From a checkpoint of a small mixture-of-experts model trained on Wikipedia: 2 picks a token.
Below are experts of layer 4 (counted from 0) of a mixture-of-experts language model. Rows are named router (the router's row for the expert), gate (a neuron's input weights, with its number), up (a neuron's input weights, with its number), down (a neuron's output weights, with its number) and show model dimensions 0-127. Each number is 128 + 32 x the weight over its row's rms, rounded and kept within 0 to 255. Numbers have three digits each.
After each expert's rows: a language model's description of what the expert responds to; "mostly gets" lists some tokens that are sent to it at least half of the time. This comes from a sample of Wikipedia text that the model never trained on.

# expert 4
router:117129130107183127165106126127072123122121122111160123146106153112077190120049147064073114071091134149154152105132181060184084154145118167130140170091151149171165177094084149129101189135131119148170080145154101096132133134125095114157168112062090148144163106061126100183148163081118139084131102143156151108074121150109174135097158109147148079099137146107110111118072160163179152150135
gate0:110142136120064173131186121109157135108166166097146114141132140126128102112156140153118099190201152101108125128127107181090106091163122087176197124153134078143063144170118146150132056136163143166127180106112160157074146193122153131145135137129110092104000168116126137092127109164122154172135130128142139142177130105111075101110158093137137139091163135131067132112142140119114208105111
up0:127144175131128118171173084123162170140181157108119168104161170092080147165107176096115100141091133089173068068122089182155104082183137089162161174075129083159148132091159128155051152095145148052095110137135112134152142087133141134115111145076126117111091149117179137139194157141191102082154118089068153093111117118152173117117167101095138117128151094156116100150096166107158128123131
down0:124100133187090171140177111134146115145098066091134153116162158083152132114108120105127083188114161149108137155102105187142147075108092140161157101127179050124089124168128157113186117198048054114162125090155109130130139154141096145109135080162089086147107163109147142129110107105155132122171146153127124184126160159113069104151119120161123144117143212102157075066118143158101155128086
List-item dashes opening infobox or taxonomy lines, table pipes at row starts, and word-final periods ending sentences before a line break.
mostly gets: "|", "-", "es.", ").", "ed.", "ation."

# expert 10
router:070102150134128186129094156163141158145113128207137118140101150118180217122114168101126155129125161114156147116098120076159142103119145125103100162099096141154153171156101138131123121192148127140172130098112142161139080113140149087135196105096065111150124129087147067139119094099110148109044137164156206145076134147123150175087097107117051096095099120092150183151115083106122112080144
gate0:117095108192178129083136198068120149077174146099141068116104127116131083097117139136119190130138158156146062114147151155154179087140123095202131135084089204141122140089126145113078154136159128158152100125077096133127096125142142124182120104125131075201129102071123127149140061069115126101111167117104199139118122169109113146166084138112101123106136128132089145130148128166129157106055
up0:125107154104129177172132111160119085171089142114175170144167067147146111176133102130166120135125112097143134188139110139066128169154127140076147065176152122136151106134140075094101148136151149107121099134117130128169132147115132128090070151058069185132120199126120183151138136137126145082170106109150042119131112048110187127178168110127174114159112127173200126146126142107127148076164
down0:126151120153141148096153054115081193131086111190193132147106134142131063115088066094042112148111085066134159138131082119142133117138119074140130133147109103098161127200161157139115140142101139137131133089059116133108167188173125112075157188161136095163131178101182111137103146170138084128112135097157153150126115137103132112116151129203180119124082156162134119141079084149110120129155
Prepositions like of, in, for, by, with following a noun or participle, as in "District of", "member of", "proceed with".
mostly gets: " for", " with", " of", " by", " from", " at"

# expert 8
router:086133114124106154110081135146142123163119081113172135168175111088147158092142098136121130074149124159171106182140137087142107155130104116100153164141133144096130088139097098117186125109137122155167120130115115170107145180121153099095144082066094146159161112062117113118096084073107177097168106151179144167114165137049141101110146103245153193128114169173151084116117146178106117083168
gate0:110146111170118108143078143119181129134118097091150134154150113089109131081136110149143158070158102113155090150103183153123108153133114143107152172146148075097142094144032116121160158151109085110150163071111140144169120185092131114162096104106065196119172155093158035128119084114107132153142148160137160115105111162091104150149158120138119157036168153125092178112133088184190115138149
up0:139154113175179086123074078134136107145075155119119101138178115150104087150179131137159080112130135125106083152113214136095147161147112110117153129110184118126068116113078119113138174075110088132116119172186145144099179196139192146148099113152108151063144156121060140114072074156131168105091094189108091148113129127125162171141155104156123157172111126141111157115191118109072111106109
down0:161113107101171068138148127189144152123114145122159091137135048132153154122134140083131153157043139129162123138138062131164149173111124076134146150147112072076098170129134131144165150110122137117126156108122165150158102099145090137106131073133193058121091184158148091134189154152087131147143129123131203126134118102136089038133129105101139109132154126094186070141101086180109146070103
Inner word pieces, often consonant clusters after a short first piece and before -ing or -ed, as in mid-w-ife, rem-od-eled, st-ab-bed.
mostly gets: "ivers", "resh", "loy", "-w", "emb", "ribut"

# expert 22
router:077074161122139159121085147168124091097160092116127145119115111136125164117081170155129125128128170113110114176132137085098125083125116151095172097138132118122078155123131135133141147223139057227199119118100118102146126106114109093156163098094087107143153114108130097139115165149091116135104139113094163067071133118101091127133141130123110166108151211063094120126131180227140124104180
gate0:100109129069143121151122107137153146119106139146088181100121178143170145097140222175120164137126116177090130099150075127109189111112108053128152118107087068091104133147183134169127158176151101122133068139146143140155184140201179111176177125070121123141120125154075140120131066141149112139139142120133203127067147159149114157127187096089124145120166123110107125142134149169114153089070
up0:107034095157116163102113118076132155146246173110138170079099109142155139179168091083098085070109098095139176151149139120083130149140129166086059165087108118152177182138073116094122129123115108134143133185097114084125091108097155131131086185162181106147147144130123170119081107155116122172166117088111104093157115088100109092112148121113155106107125156161121103133138093152138102127123
down0:125070082137087126107137069157221134142160133143120081103128100111144180115071152086142121077161128150104148109088138073172097170110127112103163114093131118120135232071140166122172152140182144143136123118166055126159166110115136137145092061116133116133064155143168180181151140085154090147175141089141153102116131161175110112115093142131104102113140081125092087129111094118149151123169
Space-preceded numbers and decimal parts in tables, census percentages and coordinates, such as 33.85%, 233,869, 47.550°.
mostly gets: " 23", ".6", " 26", " 29", " 30", ".3"

# expert 13
router:084100134087073122135164152102095124232166081152161167148143162085209145146110128110095124148147156119179161118147148143169133135139108137168172171109080153110163158161098161137121081161152097147157107169108189098085141138102114103121166154094096178103101106172117098114093131160101165135080145084180174094100120171075154078136146099091072148119119178133127117146093125181112118099123
gate0:105054118124103125117099127120110111130120101039099152123101130096117170071081165123091112121182150168179145107155080142144144126117107110157127154126114166133101166081060135088173109148121139124162132095092104108166159145121124108153105103129128176125111090078151088158072054123136194179113142123130133142128142112107111112131127109110164195065098167064173133112106108207070183113156
up0:111207089182145173160104120149085173168113144206177112138147135148080134159120131135133183117143132130113146109065179129137145140121136159092120103135136116114122115128144092097087184116085076170177077150149134126096087126164176117132126140119090119107169150092151108135191170106086048138114153192126082113138114106125089196141130103163106055165155130202078105116111128133137129142105
down0:117131122141122178078152091123088124107099111073153105091115159160108100156174162136108120098153076094126169106092099165124140089114146100167155149098175121103089144184056148099188176094093071140118174090144098103129103132086120142116189133193168136150091173147133129197064131123134055110130138168077153110157159145090169148100149114089160127118151120141087077093152118114191131154120
Common nouns naming a kind of work or organization, like album, film, band, club, Award, often in infobox fields before a colon.
mostly gets: " film", " album", " Award", " company", " band", " club"

# expert 7
router:093072139132105108138137125140087163106118080118103166144150144101175162111051117126147130092152107090126173117134132140138183146132055121104118157083134130126068140156154115134075155165160166196179118140097154134069079143139148114146172139099107115093116154122177088143094146116115119175127121077109115113102158154074142142095168106127178153050076148084109185119051122170143102098194
gate0:105138114106135108142117186163132098171150115139116147167174134086131160089072139088134165113109176108077135168056101123192087104114115154089132119112160117132084100170090136088118122162146135156150092159158129143074146115135066098117097130065134141102122180126118138147153140177113170093119143175166136092107153122100080136129093104121086211041142182055123121175159167166152135123090
up0:101114132110214177089168105140163126107117158157198099107072130129036141107149160106095167121164133170137078070174124099128179125132120139100124110156090133183107104107178170103164087124149122072137142082153176112116106163087158095155141083185124091124161087068127105136121172120160108187122095159159189153113108120105133136131126117135143090130179130148125096116089190137106160156112
down0:137134079168184118176170151170064099115101075136130166151085217087097152153137182143142122118115104080158090140117103123099136109138139086142129149081083148124126075160106169113090103111127131149147155124155140126105081161152167144075161104124093137138152082055109147121136114124155125098121128096088211129173127191177180138165120099130130072148125098171197171105114098162146134127083
Country, state and place names, or their final piece, after "of" or "in" in institution names, e.g. United States, Ukraine, New Jersey.
mostly gets: " States", " U.S.", " England", " British", " London", " State"

# expert 29
router:076094188091115213141087114149096105109136136144166142133145160088090157133142136151114111142168186151164166103090114105190159126187121128183181136148198121125133181101112133119126106136147128154171134134113131148088143176167057101141166131148094166139125136068167078148110107117124153160122144172144193119119150124079121093132152068151107139086129202097119099076067092135172131132092
gate0:118107134160096131140126161169106123149115154157140109119165118174152099109149085175122157147105103152117096171088139161208140152145100095127136141128207147171132104141125099073121122096059156149119174124112158123097117212143123116112097138147130159067140185179190130101133133078112168130109092072135087137189125097131132144111179113077113138037152104152102157169065106107181083120136
up0:127089132093136121066165121110094147170122095090165136065142065098156141154123140121114118160096153079120171101102113128106194118163176090174145092119128144061122129145061125139150123154225063123114098150191139096121173109097135142121117153131130106122092118104181104094113068117105056102119152130087068064090147124144122138110154107125112113129084150129125126113122052144121106185085
down0:161112112161204179150131179142131099089135106117122114170104120137163113083144177140156145136102149077092126160116142099177161061156071110178131115085122096171131151195121092214153107158123129129171154093149174131103153184078091077151101132113096095169142106164105157119075160158157097139123189146160089142101123161158095127152142131109166171118124189111115138080141179137105169159116
First token of a new line, table row or heading: line breaks, pipes, dashes, track numbers like 17, and "==See also" headings.
mostly gets: "==See", "==P", "==L", "==B", "==D", "==H"

# expert 28
router:094127135081183205172076139126164116119115089127157127117193130141144167143084122174080114147144136115136155115111121104143095112119079119163127162050141130136160139136121145098164081144189168172173141088179189105063103167133114072189142119138043166151119128063151111157130143040122123145122176133155149109103154107116135165094145109135126121107110174076123137162090118141116105121093
gate0:092172184173180144141065117095164108092108120142142106123109075136117117156066139161128120113154173103100176089152094133119143103150154145116138154087089124133121165164066171092176074157184149188148171075130137150123116137119179088130107105162117111149168134099084078141153184131134058132154122150098165100115163110099142131149178124104037097112061122111091111148172104119171132102141
up0:102109118143130202165105132107162187089125117103114119138130097149112113114044147164104122111126184107117098101150093128137089082160159113130108154088127077141099155195091203138172103188113150193137159101153108170103179080115171090157119116111105092175136169086173103103133157121140123130140110140152094119074139084095160169133174097147117144089037124096158107123138097078157099115141
down0:143079105087113114170165120128131110118095185091168144119127091111073106109146177147178121162084123158072117160157087130146154141050112126161113130159128126111178104040137170079178137096125129116165088123148054131164062111110080109181110116117111191109142130132128164128163119082092129129148141096128052133111136154123042157101097135127100129141133136156081088145146109057119140098108
Sentence-opening subordinators and dates with a comma, such as However, Although, While, In 2010, plus connecting words in plot and career narratives.
mostly gets: " However,", " Although", " While", " when", " 2024,", " 2023,"

# expert 3
router:076090100080105176138088124181138134180083112095120140155172137125135140125132172109081109120169166152134145095130134095166136193171090134103152103120186096102074122170125110144114159166128099146149115154170123185099155154163125070114137124089059167134143187079145115163140182163111161138081133143175097140114086132053150101157142065137108171094095133105130134059136137120081161085161
gate0:094127102110160066156133098155144079155075158146134192154214184121149139110096114067100136108155235091152142109064071124110149117188164095150087154134181190104085125160149147152111126175090109189134146110139120151115149108140113107133129129119102112133076203144126140093121158178140065136113143131124127143115151101136114166133109127133178147159145142145080173111109151079097101134119
up0:126156112073184171150124112148128119180053137143161147165136099181113137114051171140096139078115146130104127170106131107095130114122148141086150106064132118168160150131152132110147126177093081091135168041117132121140066163181146100106110128096083103110086156130131174111165156145115134155158129092103092018182083147114178166182122142130154127132130138114095188112111145128131089116107
down0:080117103119077115109053118092136114129098160141139202114097141068040068095136147182121130139109093107084164136151131163153134110099126111193165157136136161109158111081145107072085092076146170138108111164123101170114161112124160151109198133160184184145128156118158128135126128077157153180128172140154162116085110163124150159105145118139118129158142105098168083097144096089184181098148
Short word pieces like al, or, el, ar inside names and words, often after an initial letter or parenthesis, plus LaTeX braces; Malaysia, Norberg, David.
mostly gets: " JPL", "Pro", " Mer", " Ron", " Hay", " Sar"

# expert 24
router:095125117091099111145119102104070131127152127167159156136145159168133138159154151116110127147155089123177125128089180113138093157176109115129161150141095085071135113082150144087080113192162132173161151118118113103114180085161201080121130145131096091150089127112207105131168151112121133086048145094168181101086115170053174097123145072104131135088132164164126162141094117139184076098149
gate0:115128167147097110164055168132165164163145071173164107153092149062145171143114120151155178050149147186160124203098093101140078160076087154130156102112112158159134136122087152140144088216077128152169109112091136123138120096083118118146161122116135151124132164131139045093109135108109150123125182128124105117062122101123155167143142149118064080097098154129171128113141137146100145116174
up0:115100115131080096142086167152099077148111132147080133150142180107151168073103146123097101186145136129153105123142125100170210099165106055158164092111157062172137102108163133099113219101107080143171087181151154149048107176152118127156156136120086157100125127089135155136125166109102151122131094139105111109094154158112145118139134093179123109096162167124155159119096107117090195077090
down0:158142171143137157185118128137141084157117119142142126156102097178154159129130179137138076150158132130159161191136074158186063134158165065126148164128150098122163146127080125158114125128183118138125151172093171164127126107115177085108145111116144081123178124119101032137179133114129126138101105156098112116080160174158114185130141121154118119077140052127180162186083092056124103087124
Slavic surname endings like -ov and -ić in sports rosters, table pipes, sentence-final periods, and taxonomy words such as Scientific, Animalia.
mostly gets: "age.", "Scientific", "ies.", " him.", "ing.", " Animalia"

# expert 26
router:113105093091101149112099144126160126109108065160125152074163165132137171112088155142084186122160109173103090104142150041149120098142081110134128143123132116142147133099136167179101170134127149149188098162110151135132181097142157081136174171158148150149147071073163102160146131118093182195097148127102157076107117164098107135127143071136122127085208154161134192108068074141097148138110
gate0:097080145166119113132103128139135153119094122093120089056151117117155150112134182102063181097071141137161155110148183142169099137113111139150145104165192140159094132140143107079049138105087118132143078114067127139120188130136156062106138133134140124055140163071167108171160168137094186134073105152110171112112127160096193125111111136092117142128159127169201138113133126145128174139192
up0:098156119102129189154108100156125122168149107150144137192074139145104124135093099143196098144151120112119120172123065085105166166135119112122105153071100114111150092114136112146210123138168094124131183109182094144160041159093078165128157096113102137202141100161089108169109130115146118085122135150151122160123132126128045111127163126170119078100088146075069095130073141161134119109077
down0:200088113129089098098116144129169110122088127095127083102189096130199126152127143167119126043136139107114157107100159140142096159159106137127122100085105125160085150079147103057090169147112135161147105137034130105095157099161139064135112174133151159096093106095109095168157177139093129138127063178121103099147146133078118118071118101089099088117141096154183142125147112142147192166152
Closing parentheses ending years or dates in parentheses, birth dates, taxonomic authorities and disambiguations, like (born April 15, 1982).
mostly gets: "7)", "5)", "6)", "0)", "2)", "3)"